config.yaml
n_layer: 14
d_model: 384
n_experts: 64
experts_per_token: 2
d_expert: 48
d_shared_expert: 256
activation: "geglu"
moe_layers: [0, 1, 2, 3, 4, 5, 6, 7, 8, 9, 10, 11, 12, 13]
router_score: "softmax"
normalize_top_k: true
routed_scale: 1.0
balance_loss: 0.000323
balance_bias: true
router_bias: true
n_groups: 4
groups_per_token: 3
init_std_router: 0.0394
lr_router: 0.000455
n_head: 3
n_kv_head: 1
head_dim: 128
vocab_size: 36390
norm: "rmsnorm"
norm_place: "peri"
norm_eps: 1e-05
positions: "rope"
rope_base: 10000.0
rope_fraction: 1.0
qk_norm: false
attn_scale: 0.0884
tie_embeddings: true
parallel_block: false
extras: ["capped logits"]
init: "normal"
init_std_qkv: 0.0255
init_std_o: 0.00481
init_std_up: 0.0255
init_std_down: 0.00296
init_out_by_depth: true
optimizer: "muon_variant"
lr: 0.00809
lr_mult_o: 4.0
lr_head: 0.00792
warmup_steps: 200
schedule: "wsd"
decay_fraction: 0.78
decay_shape: "linear"
final_lr_fraction: 0.1
batch_tokens: 65536
seq_len: 1024
doc_mask: false
train_tokens: 389400000
steps: 5942
dataset: "wikipedia_en"
Below are experts of layer 9 (counted from 0) of a mixture-of-experts language model. Rows are named router (the router's row for the expert), gate (a neuron's input weights, with its number), up (a neuron's input weights, with its number) and show model dimensions 256-383. Each number is 200 + 40 x the weight over its row's rms, rounded and kept within 0 to 999.
After each expert's rows: a language model's description of what the expert responds to. This comes from a sample of Wikipedia text that the model never trained on.

# expert 63
router,248,215,213,309,224,142,160,181,193,129,216,196,160,221,200,143,168,162,208,135,170,195,201,245,283,159,234,151,238,224,197,242,117,157,197,145,202,192,176,203,177,235,208,225,204,204,206,188,260,210,212,150,247,159,241,168,223,186,226,207,217,152,251,267,215,170,192,177,120,214,177,179,155,186,195,151,220,210,187,195,146,278,191,272,223,166,182,153,200,128,183,152,226,226,161,165,178,271,200,195,76,237,181,241,176,201,154,237,257,245,192,189,250,237,239,217,258,268,129,228,185,134,189,152,295,249,253,160
gate0,197,234,207,290,112,235,211,233,242,205,215,149,131,241,170,206,210,110,170,243,233,145,193,207,173,249,227,203,253,162,185,235,197,210,215,155,208,225,165,216,188,128,178,184,180,168,204,249,146,191,153,168,145,209,196,133,126,212,155,166,183,257,225,259,187,184,181,176,158,217,174,150,209,297,194,199,167,156,283,166,276,146,299,170,322,223,174,227,212,214,176,125,236,157,204,252,136,144,247,238,166,220,318,163,190,181,219,223,208,181,249,162,210,252,166,157,238,234,101,198,205,198,252,176,213,181,194,212
up0,229,173,188,208,227,246,201,219,329,162,173,188,176,191,211,216,213,148,190,222,143,131,240,132,224,252,146,189,200,210,189,231,184,188,183,170,202,171,259,218,204,211,152,146,181,137,255,213,159,241,181,235,208,216,282,164,297,206,221,164,147,228,177,205,154,331,158,215,193,246,228,208,336,236,217,233,217,192,192,232,108,201,247,165,244,250,216,163,177,207,208,223,244,218,263,201,200,218,166,109,303,176,197,212,157,191,97,177,114,280,151,243,228,240,175,228,224,210,175,248,273,211,209,193,211,217,219,230
Description: Table pipe separators, plus approximating or ranking modifiers in sports biographies, such as top-flight, late 1970s, early, nearly, approximately.

# expert 47
router,185,222,252,190,141,236,233,250,217,205,185,188,164,139,210,176,198,186,205,271,195,192,164,214,176,191,228,199,260,171,76,180,260,213,201,213,253,178,232,167,189,240,240,218,213,167,231,171,227,173,191,213,197,214,188,151,171,227,218,213,265,240,201,249,122,189,165,191,191,193,205,224,230,267,267,246,240,170,126,213,189,230,230,203,285,215,169,196,224,139,173,141,215,210,263,150,215,206,192,233,216,234,148,247,237,179,165,161,235,172,210,144,221,217,193,218,190,186,299,236,210,208,187,276,185,228,83,217
gate0,228,178,191,220,149,204,98,244,262,209,234,231,222,221,195,175,236,173,214,265,207,185,156,188,125,189,194,138,184,225,114,134,157,194,158,293,236,106,258,177,216,227,250,202,207,135,177,158,220,249,146,260,142,172,164,255,221,264,197,241,194,144,215,171,165,120,229,259,164,164,148,127,286,158,184,247,264,227,268,183,191,229,167,185,220,173,207,219,196,234,168,154,182,241,226,167,180,149,194,151,207,153,220,230,222,248,156,165,149,123,215,198,214,237,275,200,218,125,234,212,174,214,232,192,211,209,232,215
up0,190,236,162,209,168,186,185,162,152,114,171,251,164,200,187,258,159,195,182,127,150,194,163,227,138,179,193,128,139,210,226,184,195,225,198,215,182,147,131,268,187,198,145,237,163,279,242,166,277,195,168,206,178,194,187,221,102,130,249,136,219,90,167,114,184,180,284,200,184,199,206,188,201,219,259,248,120,191,169,221,170,235,243,157,211,175,152,229,179,207,258,220,163,130,242,205,222,184,189,184,161,217,265,137,225,248,192,192,186,224,208,239,162,253,225,171,243,175,229,246,210,219,193,196,193,226,182,178
Description: Leading spaces, dashes and minus signs before numbers in statistics tables, plus · and ± symbols and catalog terms like JPL.

# expert 19
router,153,157,198,207,178,231,193,136,193,141,317,112,201,243,214,211,189,226,240,150,189,222,184,179,218,165,252,169,240,227,170,203,175,189,326,181,198,266,226,181,158,247,233,183,235,192,201,255,258,198,172,253,140,152,288,141,170,213,123,181,199,210,191,202,170,243,224,283,217,235,264,242,146,206,229,162,177,239,262,192,204,136,201,232,172,175,266,137,205,190,184,154,224,220,182,182,214,192,159,158,197,218,157,153,177,170,178,274,204,151,122,224,207,215,157,208,218,206,185,156,186,175,239,199,277,199,178,148
gate0,240,155,243,291,201,169,229,241,228,127,235,226,202,288,232,136,212,182,180,246,166,217,222,235,203,220,145,222,165,231,119,244,216,157,239,205,235,169,235,226,220,198,238,211,222,215,145,182,242,190,185,210,209,244,208,173,157,242,164,226,237,220,221,185,169,176,207,215,176,226,145,215,153,255,172,216,102,226,141,160,175,234,210,246,268,150,168,207,148,199,207,212,244,174,219,240,222,206,199,225,200,159,188,208,215,229,177,150,172,160,202,147,135,167,129,144,204,184,161,158,213,195,116,147,156,161,286,205
up0,201,161,238,232,197,149,198,198,253,143,176,178,240,185,161,244,133,230,252,154,173,184,219,209,240,221,144,181,245,187,151,205,246,174,241,256,171,208,188,165,223,233,126,229,243,223,174,144,215,136,160,232,204,238,165,218,203,200,213,173,271,212,188,228,180,234,212,181,183,227,263,213,218,246,179,240,181,204,165,122,178,199,241,225,199,232,172,130,127,289,173,241,132,179,228,245,202,169,177,250,216,194,177,238,255,245,120,200,248,282,182,221,204,221,187,183,219,219,193,213,236,225,192,176,167,153,170,192
Description: Number pieces and spelled numerals before th, century, cm or %, such as 20th, hundred, seven, plus the, its, an before nouns.

# expert 51
router,206,200,205,206,260,166,219,149,133,168,137,159,177,186,124,122,181,146,185,164,199,245,136,146,205,187,261,177,181,199,150,196,232,222,271,147,238,211,187,189,259,139,231,254,190,258,177,254,217,247,170,257,268,171,227,264,226,196,132,203,189,189,148,272,199,275,218,227,156,285,279,223,204,219,196,205,216,187,172,156,189,162,221,263,322,208,228,153,213,191,229,210,227,211,222,175,191,182,210,280,206,205,174,237,241,206,186,243,244,222,232,161,227,175,235,186,140,250,175,239,213,212,139,158,165,265,197,149
gate0,205,245,270,201,227,272,201,271,187,237,191,241,189,118,210,166,105,245,200,220,245,182,170,190,216,208,213,297,108,169,167,176,252,217,191,166,244,253,176,152,211,133,183,178,155,248,140,254,226,224,190,248,278,185,193,201,183,231,235,164,310,169,177,159,244,148,183,198,259,202,176,194,187,136,199,245,157,188,142,169,184,180,230,159,178,209,237,188,175,117,226,171,183,291,152,230,148,196,172,202,166,199,132,213,210,192,165,229,244,154,173,146,155,229,175,154,178,193,145,272,196,159,171,258,151,193,219,206
up0,199,233,285,239,230,208,182,280,221,230,204,182,240,273,210,302,123,222,225,193,140,252,184,234,230,176,229,209,143,206,228,162,146,211,137,166,198,153,203,238,255,157,265,227,224,172,237,270,178,181,205,92,201,223,194,210,202,146,200,158,118,262,177,191,202,97,188,203,216,162,233,169,197,174,266,122,223,218,183,181,174,220,214,163,232,212,202,181,167,161,217,259,181,317,247,234,216,144,128,227,217,158,225,195,219,235,170,139,203,223,316,232,280,198,210,178,139,198,136,196,201,190,228,180,182,199,268,197
Description: Mid-word fragments in prose, such as sun-ro-of, o-ust, j-ihad, plus spaces, dashes and pipes between numbers in score tables.

# expert 57
router,213,223,197,204,246,203,156,199,249,232,234,170,171,200,192,200,219,194,249,211,318,245,194,132,127,191,145,137,253,209,131,147,170,194,322,219,178,137,206,199,167,172,275,187,194,196,257,226,229,166,174,209,243,263,192,226,136,259,234,235,221,229,212,194,181,175,220,250,305,235,196,232,133,246,186,202,244,204,224,213,149,187,108,161,220,150,196,174,165,214,254,175,199,130,212,186,229,180,179,205,212,173,148,198,175,178,277,234,189,263,198,208,214,207,163,145,179,198,211,155,242,189,205,129,225,222,160,208
gate0,99,152,203,206,190,166,233,181,155,320,169,218,230,159,247,153,122,252,204,220,213,196,213,240,173,213,210,269,164,191,175,208,240,194,259,162,192,240,182,200,98,195,131,129,221,195,189,188,186,167,215,186,316,154,165,221,146,224,170,256,215,165,211,252,133,184,241,203,207,191,239,271,281,254,140,258,125,199,169,285,259,123,224,238,163,135,189,182,154,233,194,210,152,245,172,156,229,233,210,161,241,273,238,219,212,181,193,212,216,256,204,215,209,213,221,184,209,151,210,227,193,181,142,138,232,187,172,183
up0,123,227,235,187,179,214,176,188,198,265,193,183,222,218,219,186,95,234,206,185,193,213,231,154,228,119,270,211,153,178,170,316,220,198,240,176,181,235,258,188,179,202,146,171,181,143,239,148,179,228,177,149,272,167,193,180,168,155,146,293,156,232,246,207,175,187,161,174,200,288,158,189,162,161,218,236,203,205,168,239,228,185,188,185,185,270,188,179,210,170,214,239,299,153,223,174,160,167,207,248,180,146,250,134,207,225,182,179,162,215,170,231,186,231,201,150,292,123,182,185,281,210,133,161,286,209,197,325
Description: Space tokens in tables and dates just before a number or date, as in "| 26 November 1975" and "October 2017"; also $ and £.

# expert 28
router,190,236,237,191,252,186,234,126,155,170,169,216,201,155,215,243,225,190,211,158,212,169,157,164,215,206,172,227,224,120,193,196,184,206,257,171,201,214,275,272,136,278,203,231,193,122,187,128,197,254,203,175,240,212,226,209,233,138,177,204,235,186,122,143,264,156,226,198,172,199,162,180,324,234,234,156,274,238,239,198,193,231,194,145,251,220,182,165,161,253,197,228,145,226,218,217,226,255,108,173,187,208,231,171,243,267,163,195,223,190,206,225,167,234,186,223,134,209,196,87,179,199,217,161,186,204,90,140
gate0,219,170,146,138,199,252,191,173,192,235,281,250,170,221,160,213,194,172,211,162,184,180,276,221,178,230,212,188,217,150,137,210,152,256,264,153,206,173,264,158,198,227,243,218,207,263,208,188,226,146,157,226,196,213,225,236,216,138,224,155,244,198,183,286,219,174,228,205,134,233,200,254,204,231,316,157,223,205,164,172,227,190,180,129,275,190,196,191,179,190,222,260,170,218,192,226,199,159,224,178,224,244,250,210,240,120,146,244,233,201,287,224,195,251,256,188,253,237,207,181,184,237,224,201,152,177,134,159
up0,189,145,179,226,239,157,198,192,202,126,164,241,188,212,288,256,202,149,235,169,256,227,255,251,313,226,162,148,236,208,190,216,205,248,202,197,188,183,137,227,214,167,175,266,235,179,257,280,121,232,161,188,250,260,212,167,180,165,101,216,199,194,219,207,231,177,206,190,138,182,142,195,154,221,176,228,181,224,257,164,216,170,201,241,176,249,200,215,164,145,130,239,225,230,172,153,175,243,183,216,204,246,210,254,175,166,156,203,150,195,199,211,197,166,170,140,262,173,172,150,247,201,205,217,151,218,160,209
Description: Abstract nouns and noun pieces after "the" or "a", naming qualities, states or amounts, e.g. evidence, risk, taste, denial, testimony.

# expert 21
router,194,175,151,151,110,200,235,213,173,216,193,237,146,229,216,111,175,219,209,284,177,149,213,241,228,193,208,216,175,211,168,176,211,152,158,133,245,253,158,227,188,208,220,173,201,231,278,221,244,181,236,117,213,282,231,269,228,250,166,285,259,156,184,169,199,230,167,228,180,203,152,188,229,306,250,188,112,285,254,164,187,202,157,214,272,173,281,249,220,190,155,254,215,289,146,98,216,189,164,195,210,244,214,228,171,173,218,219,218,199,222,155,206,154,238,217,192,193,170,181,250,209,164,272,204,214,177,212
gate0,185,244,155,241,186,198,167,166,264,84,213,179,226,201,160,206,152,169,233,261,201,218,217,199,195,267,207,208,195,149,159,251,206,205,223,216,116,196,160,225,223,142,159,186,213,266,184,171,199,208,247,117,184,202,185,189,200,176,193,195,112,224,220,205,166,176,183,164,294,214,196,234,209,209,220,159,162,119,201,118,249,187,201,198,166,181,145,272,239,259,196,118,164,237,278,222,251,186,160,175,226,150,222,172,224,180,135,145,210,200,192,249,180,215,234,128,195,167,259,300,241,240,254,255,217,255,149,299
up0,240,217,129,237,168,244,172,242,204,162,181,230,154,214,238,171,188,193,153,147,229,276,110,173,183,180,173,249,199,204,219,206,224,145,137,152,258,147,169,252,190,204,269,222,269,189,262,143,210,179,215,147,120,220,168,226,179,157,209,152,164,152,199,243,217,215,154,98,133,226,229,197,183,256,207,214,253,177,116,222,236,226,209,213,242,208,191,241,190,165,117,281,212,185,159,202,245,96,227,152,191,209,262,210,199,273,240,268,180,163,218,155,161,176,196,242,233,158,178,224,130,180,187,204,184,150,86,198
Description: Surnames, given names or their final pieces in narrative text, often before 's, was or a comma, such as Holl-iday, Lewis, Smith.

# expert 60
router,224,162,149,218,186,190,179,221,244,193,153,167,181,218,281,276,214,203,194,137,179,197,228,187,176,186,235,192,197,181,271,261,326,163,143,188,199,216,206,222,186,238,215,185,269,201,274,216,156,168,215,204,207,201,161,234,233,235,226,192,135,154,244,147,271,243,218,203,229,243,220,173,243,186,199,220,189,275,218,219,147,152,253,159,262,235,208,206,250,100,239,233,221,185,199,177,236,136,191,272,167,173,191,192,207,212,184,156,212,190,291,217,169,158,221,198,267,263,159,191,183,206,115,137,240,239,121,140
gate0,195,206,164,242,185,174,230,206,219,198,274,207,275,265,245,272,167,210,249,250,214,240,266,232,160,209,200,258,239,198,213,150,150,221,203,198,188,209,208,254,307,239,184,273,215,119,172,240,107,183,240,253,206,155,187,256,196,221,248,112,205,217,252,192,193,205,212,178,198,252,204,215,165,231,175,222,205,184,262,208,190,150,159,123,179,202,216,157,250,199,170,191,192,165,246,269,197,226,141,260,230,168,239,239,218,229,127,220,175,202,172,250,265,245,193,196,176,233,189,172,136,284,174,211,203,175,201,205
up0,245,154,227,186,193,140,140,227,175,173,203,159,199,228,163,224,266,159,180,205,196,184,132,122,155,174,255,134,251,212,199,192,204,269,156,239,199,255,152,199,191,229,149,212,159,138,162,249,195,165,252,230,202,173,173,159,191,252,126,212,200,209,189,204,257,200,178,152,197,214,238,212,241,163,255,224,201,250,208,333,232,237,187,140,224,216,195,206,173,237,220,181,144,216,196,227,185,259,191,183,208,208,163,197,204,211,222,197,183,150,204,239,187,234,191,151,189,229,190,183,176,142,254,162,171,180,126,142
Description: "the" before place or region names after in, at or into, and directional or national adjectives such as eastern, western, Ottoman, Portuguese.

# expert 54
router,205,232,211,235,166,136,201,132,205,208,161,172,183,230,237,286,204,216,200,188,207,231,227,208,200,179,162,171,198,195,192,265,200,211,175,243,184,282,283,232,147,197,148,173,160,186,190,196,222,114,206,248,173,143,172,250,158,205,176,132,251,226,163,223,217,233,260,151,263,225,231,145,155,137,186,261,238,275,205,277,147,285,219,232,159,144,205,276,143,216,193,207,195,172,105,273,164,239,228,208,137,157,242,201,191,188,175,150,251,224,248,232,161,151,230,183,235,176,206,238,259,238,167,140,163,200,214,136
gate0,259,257,137,222,152,235,137,148,244,218,135,163,207,134,151,159,221,155,165,141,230,216,251,166,215,244,201,194,226,195,252,216,130,146,203,217,243,255,217,208,201,260,273,185,213,176,169,136,175,229,200,187,189,138,167,253,193,234,213,158,270,192,186,99,228,216,227,191,172,188,188,170,245,253,251,224,217,265,201,172,244,209,149,134,161,196,192,255,233,260,200,226,162,214,200,210,143,242,173,220,167,251,182,157,217,194,167,177,143,180,169,226,190,185,215,220,201,235,146,206,170,156,185,156,232,204,194,161
up0,213,206,154,232,216,219,125,195,170,164,271,222,292,153,134,210,179,160,216,227,233,121,210,220,149,218,160,221,239,244,179,239,203,176,157,135,134,206,190,185,217,120,156,186,208,143,303,142,158,163,176,155,207,239,231,229,243,207,294,206,206,173,151,201,226,293,150,168,277,188,221,246,226,204,183,207,236,177,140,148,200,193,213,215,275,212,211,161,201,154,167,163,216,178,236,160,226,175,216,203,180,152,161,143,268,172,202,192,233,244,194,245,182,239,154,173,175,167,164,221,214,166,217,217,255,209,235,149
Description: Table bars, colons and semicolons separating values in data rows, such as score lists, vote tallies and race results; also arrows.

# expert 10
router,176,167,198,197,203,209,278,252,272,170,141,185,219,215,203,188,183,250,163,142,208,171,175,134,224,221,156,206,203,179,212,251,190,193,186,242,169,134,213,259,191,164,212,255,186,133,248,154,243,176,190,215,251,156,211,197,233,203,172,259,219,295,203,217,169,249,164,298,245,182,247,166,206,182,254,209,197,119,151,211,137,229,221,219,293,162,278,243,271,225,238,186,195,213,169,229,230,197,249,182,92,200,244,204,234,166,160,297,196,265,234,212,199,189,179,265,248,213,177,151,194,222,158,69,244,226,188,155
gate0,204,251,182,178,146,172,228,234,192,202,182,207,195,129,214,217,208,182,202,183,276,189,248,254,289,191,223,171,147,178,153,248,287,178,195,222,249,215,218,192,169,299,248,136,265,183,186,207,255,220,199,192,152,256,192,223,228,209,314,165,215,178,212,273,275,193,223,150,215,230,214,240,181,181,251,175,190,155,131,185,264,277,199,247,185,148,173,198,228,134,226,154,213,194,175,181,186,212,207,200,184,132,242,198,183,226,180,220,185,162,238,254,168,187,190,245,197,201,223,157,220,210,162,221,198,127,165,222
up0,225,270,219,179,189,253,165,190,251,146,235,195,106,172,217,181,184,173,200,154,238,152,184,254,231,129,223,250,209,193,166,201,256,190,204,116,140,131,206,217,240,161,192,209,199,216,196,240,234,177,158,260,177,176,193,242,155,255,168,161,253,214,226,244,147,193,219,185,207,188,138,173,154,180,262,205,163,222,150,225,257,269,249,186,205,203,218,200,210,259,233,153,178,224,214,131,192,248,247,123,180,234,226,280,183,193,223,222,155,122,203,190,181,214,219,207,202,139,283,135,264,211,206,164,68,178,247,228
Description: Opening parentheses, quotation marks and brackets after a name or phrase, especially before glosses, abbreviations or "born"/"aged", e.g. (loan), (GMA).

# expert 34
router,155,197,267,206,184,255,257,161,163,205,170,211,149,241,220,264,223,247,171,174,261,235,191,101,241,303,222,204,207,227,195,134,227,170,190,253,156,138,113,218,133,240,165,201,274,139,154,217,183,196,159,217,187,238,112,194,107,183,244,237,232,235,187,201,207,249,197,183,215,234,162,243,177,165,189,171,203,179,191,219,220,220,253,139,165,228,215,241,183,249,234,129,256,175,186,211,187,191,247,271,125,223,181,124,177,231,172,259,214,197,212,201,140,186,142,154,210,165,171,157,231,244,141,209,152,104,185,216
gate0,166,191,183,217,237,329,218,153,197,236,204,180,204,177,189,208,158,240,178,204,261,248,169,134,243,282,225,182,224,185,175,144,250,201,191,234,175,202,226,202,151,186,226,163,182,191,202,278,209,178,219,201,234,208,124,185,251,247,136,148,174,200,225,196,164,219,243,230,143,139,145,167,150,168,209,261,246,153,169,193,261,210,220,192,195,204,179,229,208,128,246,202,246,223,194,228,197,157,219,214,201,168,177,315,179,223,210,177,162,125,260,183,209,183,215,247,239,203,228,200,216,188,113,165,193,217,209,227
up0,223,165,189,186,164,225,152,230,204,196,163,170,250,210,224,227,197,268,133,153,164,276,217,189,209,201,222,152,164,223,267,271,159,164,193,247,229,134,186,169,221,207,124,112,168,273,235,184,133,187,188,217,171,218,216,155,194,190,110,209,226,165,241,196,135,256,174,208,124,154,204,231,181,217,228,238,216,246,256,152,160,254,277,194,151,180,251,214,197,180,292,181,184,171,158,169,201,251,95,123,175,200,153,159,224,254,200,176,174,218,207,190,222,244,247,146,240,237,190,250,247,247,231,138,258,224,266,235
Description: Line breaks and table row endings, pipe-newlines, divider rows and section "==" markers in infoboxes, lists and tables.

# expert 46
router,270,165,144,174,163,199,127,205,133,252,212,173,299,221,192,227,191,253,215,234,285,230,139,193,235,209,227,140,189,205,218,169,262,155,263,168,175,165,152,190,251,163,206,162,157,205,121,183,189,227,101,195,190,201,167,192,181,214,249,261,265,220,141,203,186,166,176,225,215,206,175,231,191,195,206,170,241,197,193,176,241,199,186,219,112,176,162,181,216,195,179,159,250,181,219,222,198,205,207,175,131,193,200,115,169,191,211,190,197,229,196,202,187,201,263,238,83,162,195,158,215,155,121,193,223,184,243,260
gate0,204,157,191,215,157,255,177,224,191,187,127,194,224,199,281,142,173,264,220,174,219,228,146,155,221,248,182,171,119,209,161,210,125,202,212,233,226,222,157,164,228,243,173,164,194,189,158,236,168,225,203,185,248,214,175,207,124,169,182,147,202,225,226,253,260,133,168,185,219,224,225,154,127,147,152,203,144,99,162,225,166,275,163,223,233,192,219,176,238,284,245,235,253,174,189,140,202,145,168,241,137,172,220,225,193,199,229,161,178,211,186,201,202,187,233,217,202,223,207,158,142,168,178,204,186,178,213,237
up0,180,232,162,154,141,172,156,204,232,239,218,235,231,217,126,177,253,217,148,162,286,170,110,223,210,223,183,224,169,195,219,157,213,196,240,172,278,190,182,248,212,253,160,237,179,209,265,195,157,177,156,224,211,141,216,234,211,128,134,162,253,149,213,166,141,243,249,141,163,217,162,206,170,269,283,234,231,229,196,174,280,150,206,255,179,175,145,169,236,217,179,179,209,202,160,226,244,188,204,175,207,199,154,133,197,170,229,154,191,166,244,180,271,237,166,185,166,235,196,219,278,197,238,225,255,236,260,151
Description: Prepositions and connectives opening a noun phrase, mostly for, in, with, during, after, despite, e.g. criticism for choosing.

# expert 11
router,161,197,219,120,209,213,151,216,169,194,137,302,270,217,182,176,215,129,176,216,198,203,161,210,195,202,161,223,183,268,180,182,195,197,117,223,136,207,177,285,182,196,135,128,149,239,212,122,206,210,218,188,201,152,176,232,168,175,211,241,199,223,243,205,167,256,182,184,216,103,209,179,205,212,234,193,200,148,153,242,202,222,180,189,166,246,163,194,187,137,278,222,186,232,255,296,185,264,210,230,180,254,228,162,211,181,132,188,204,214,143,158,255,157,169,158,190,180,245,260,178,152,230,237,175,262,173,234
gate0,225,190,167,187,220,183,219,151,198,188,194,66,255,213,183,188,167,189,193,225,136,195,204,132,230,222,224,170,198,240,149,257,198,249,161,263,240,165,205,232,300,198,181,244,128,244,167,255,186,193,143,202,168,210,146,193,146,184,223,132,146,190,183,202,178,212,251,172,178,264,259,188,183,238,230,214,195,178,188,162,208,160,217,169,197,163,173,244,309,218,197,205,145,166,187,192,235,187,209,144,163,150,196,203,264,178,142,241,179,174,189,189,245,259,254,121,253,121,180,278,170,246,180,176,177,166,148,178
up0,179,160,216,226,228,156,131,200,213,195,235,279,243,234,219,192,223,204,206,179,153,167,196,259,235,226,161,209,237,151,178,194,175,187,220,211,185,238,219,177,200,304,184,136,199,195,118,149,228,240,180,235,158,137,212,191,200,117,248,208,187,195,227,182,199,201,139,172,225,239,194,180,209,210,138,198,217,170,74,147,233,183,215,219,233,180,181,198,227,261,198,197,122,259,243,202,229,302,239,214,187,193,190,233,172,162,147,171,194,226,267,155,189,273,260,237,181,239,173,212,244,176,232,244,210,193,240,230
Description: Decimal points, commas and spaces inside numbers, and coordinate symbols such as °, ′ and LaTeX braces, mostly in tables and coordinates.

# expert 50
router,149,210,234,217,184,179,255,237,210,219,224,118,239,149,141,227,126,202,241,237,151,218,219,186,204,184,224,148,167,103,187,133,204,173,253,213,208,187,173,146,209,205,167,248,189,267,183,103,182,211,216,233,219,208,233,220,207,136,236,234,271,179,202,186,279,109,184,231,207,179,128,184,167,182,178,217,174,183,229,238,201,220,172,231,216,153,193,158,150,249,231,199,199,230,117,187,175,160,211,159,147,207,172,175,117,228,219,196,188,219,272,154,258,202,260,169,190,187,187,127,188,201,191,193,202,183,191,256
gate0,129,180,251,159,249,273,181,194,218,186,210,146,225,247,164,221,213,156,218,203,283,188,177,191,162,183,206,187,276,186,239,211,209,227,222,265,220,251,167,220,227,115,230,194,255,164,114,224,153,212,228,199,213,179,265,153,165,191,198,185,163,119,277,198,140,260,202,226,225,208,263,235,208,244,266,189,104,182,283,212,236,202,164,238,159,161,218,202,205,261,192,222,176,216,186,249,94,231,182,278,202,270,258,176,192,142,201,228,219,247,181,258,184,197,178,200,222,192,200,144,230,266,181,221,255,170,186,197
up0,213,188,212,262,270,195,190,159,185,258,214,173,199,141,225,137,175,182,106,195,204,158,162,172,193,168,225,141,199,180,213,287,233,238,180,161,147,215,218,153,144,155,193,244,232,236,218,209,170,160,203,260,159,222,308,219,137,128,220,179,175,259,155,208,227,254,207,214,235,166,195,232,169,224,163,153,190,163,129,206,209,238,283,180,181,265,177,174,147,236,212,257,212,179,189,199,196,210,223,204,190,251,161,181,159,201,191,198,186,191,146,170,243,208,192,155,238,158,217,258,126,251,158,131,238,216,220,206
Description: Past verbs and participles after was or he in biography and sports narratives, such as won, released, fired, waived.

# expert 0
router,146,148,191,202,190,262,229,226,231,173,224,206,182,221,212,142,204,166,280,225,159,226,218,288,213,218,189,181,207,284,186,247,207,197,260,145,136,233,181,256,157,159,149,128,136,198,138,156,220,142,221,190,254,186,110,209,232,118,259,183,221,213,257,215,158,196,184,149,243,172,136,168,131,172,211,146,180,186,184,189,208,178,211,200,243,258,198,169,215,182,150,156,188,272,243,186,239,239,167,276,221,224,265,144,222,158,191,181,222,211,222,175,199,204,211,142,199,184,212,197,223,190,210,191,162,136,223,216
gate0,243,166,135,174,219,237,191,224,195,247,261,201,161,203,163,141,314,203,136,201,67,243,222,181,167,242,232,180,179,205,168,147,154,218,133,202,230,146,184,233,107,134,200,151,208,168,253,234,218,181,167,162,159,227,227,203,159,190,188,213,189,200,276,241,208,141,234,137,236,216,239,245,208,253,207,176,240,186,171,183,193,149,170,178,192,236,241,79,176,179,138,258,151,183,283,215,201,184,186,227,202,117,196,229,239,191,223,195,271,217,183,161,268,171,209,202,197,161,172,213,186,110,156,248,230,174,165,184
up0,222,260,212,167,211,239,204,241,163,199,264,211,229,215,162,239,243,225,193,267,260,245,139,200,256,150,231,204,186,309,244,203,147,210,237,217,192,194,154,225,181,196,223,276,147,221,148,199,225,216,216,203,131,233,271,225,142,224,179,141,227,186,241,223,182,146,260,175,202,248,179,258,133,173,171,169,167,176,187,153,236,196,207,175,295,187,155,221,189,172,263,251,248,221,217,166,159,210,183,240,193,190,273,239,219,179,182,204,275,225,237,217,143,234,150,106,241,156,250,195,191,258,182,147,167,150,224,239
Description: First names and their opening pieces right before a surname, often after "by", a dash or table bar, e.g. Mike, Robert, Marg.

# expert 62
router,160,188,228,177,255,210,203,150,139,215,190,244,188,204,246,177,218,248,168,181,167,219,122,241,273,179,227,236,224,212,192,207,235,140,188,69,178,180,150,131,185,244,187,154,179,264,142,296,273,241,143,101,205,175,102,127,164,188,275,225,130,170,190,203,199,208,178,188,189,227,233,244,180,189,203,250,126,157,186,183,265,195,163,163,156,146,184,226,201,193,231,251,156,184,209,256,227,214,139,217,160,160,175,278,177,179,188,138,216,154,231,127,120,265,249,185,171,228,156,181,281,227,246,266,169,129,192,184
gate0,142,184,221,228,251,278,243,100,249,202,240,245,197,155,161,211,144,222,131,139,177,155,166,178,250,197,143,171,251,229,220,208,238,206,267,197,175,200,237,165,214,210,283,169,94,136,178,189,269,195,175,169,247,188,215,178,144,156,197,108,127,210,300,197,214,203,134,198,226,188,216,205,139,207,215,171,202,181,196,155,189,171,265,154,178,175,135,214,215,180,163,188,204,232,144,146,179,155,141,208,138,248,233,219,268,184,210,223,200,168,162,233,184,225,233,239,166,269,259,198,184,177,252,190,178,111,237,236
up0,268,187,199,153,236,192,172,249,230,205,190,212,242,178,227,154,248,197,218,187,115,104,230,142,183,197,207,131,147,231,173,301,253,154,116,235,175,208,207,208,172,194,160,229,212,206,233,169,214,176,155,149,206,244,185,219,174,178,248,244,180,175,229,119,222,213,158,253,144,255,263,221,173,277,240,194,233,225,151,174,220,157,187,255,278,217,224,209,141,224,188,183,130,248,164,158,126,169,220,198,153,265,151,185,227,139,168,185,273,213,170,189,269,200,171,213,143,287,199,181,141,181,265,175,220,235,156,133
Description: Words that start set phrases taking to, of or as, such as due, well, able, according, such, plus word-start bl-.

# expert 42
router,177,214,237,127,233,216,223,154,296,169,251,203,210,208,226,185,175,198,213,177,183,223,225,187,136,191,169,165,129,189,191,266,228,162,250,145,286,179,202,184,175,212,229,229,216,158,209,136,201,152,207,141,264,268,206,153,188,169,141,189,288,221,181,203,242,198,203,102,209,216,207,181,136,193,220,220,166,167,243,169,294,216,254,230,194,180,170,196,276,136,134,212,175,172,224,110,166,170,139,127,214,191,131,235,197,269,205,182,210,200,202,233,215,273,184,175,173,168,189,128,168,127,200,185,265,249,296,212
gate0,211,167,190,183,262,209,212,172,227,177,170,233,237,219,209,187,251,196,182,181,166,172,250,195,208,166,239,167,203,191,230,173,211,230,190,190,101,127,146,205,189,223,242,140,123,181,193,220,190,193,242,145,206,244,153,228,168,192,119,221,179,169,228,159,198,242,181,276,216,188,146,247,161,206,184,148,173,186,211,157,194,143,206,233,210,182,152,202,136,212,96,186,232,207,169,107,211,192,212,238,159,224,219,219,217,230,189,185,159,154,186,143,167,212,234,210,135,261,207,185,222,156,178,107,234,193,292,274
up0,159,215,180,266,184,218,245,169,99,158,174,149,246,230,228,243,189,180,199,173,184,148,171,148,109,137,183,289,247,223,242,223,77,211,224,195,278,199,170,201,221,122,127,206,101,174,221,259,207,223,184,218,148,211,182,256,174,164,117,166,146,156,311,235,131,290,233,216,226,181,169,204,201,195,184,225,139,237,189,200,255,192,192,257,258,123,165,146,208,180,140,177,204,243,206,177,256,174,203,180,228,166,198,170,195,230,186,202,218,236,182,209,253,221,196,153,251,202,265,253,238,202,210,168,209,180,174,222
Description: Numbers in sports results such as times, distances, scores, win-loss records and vote counts; also result words like Win, KO, TKO, Bronze.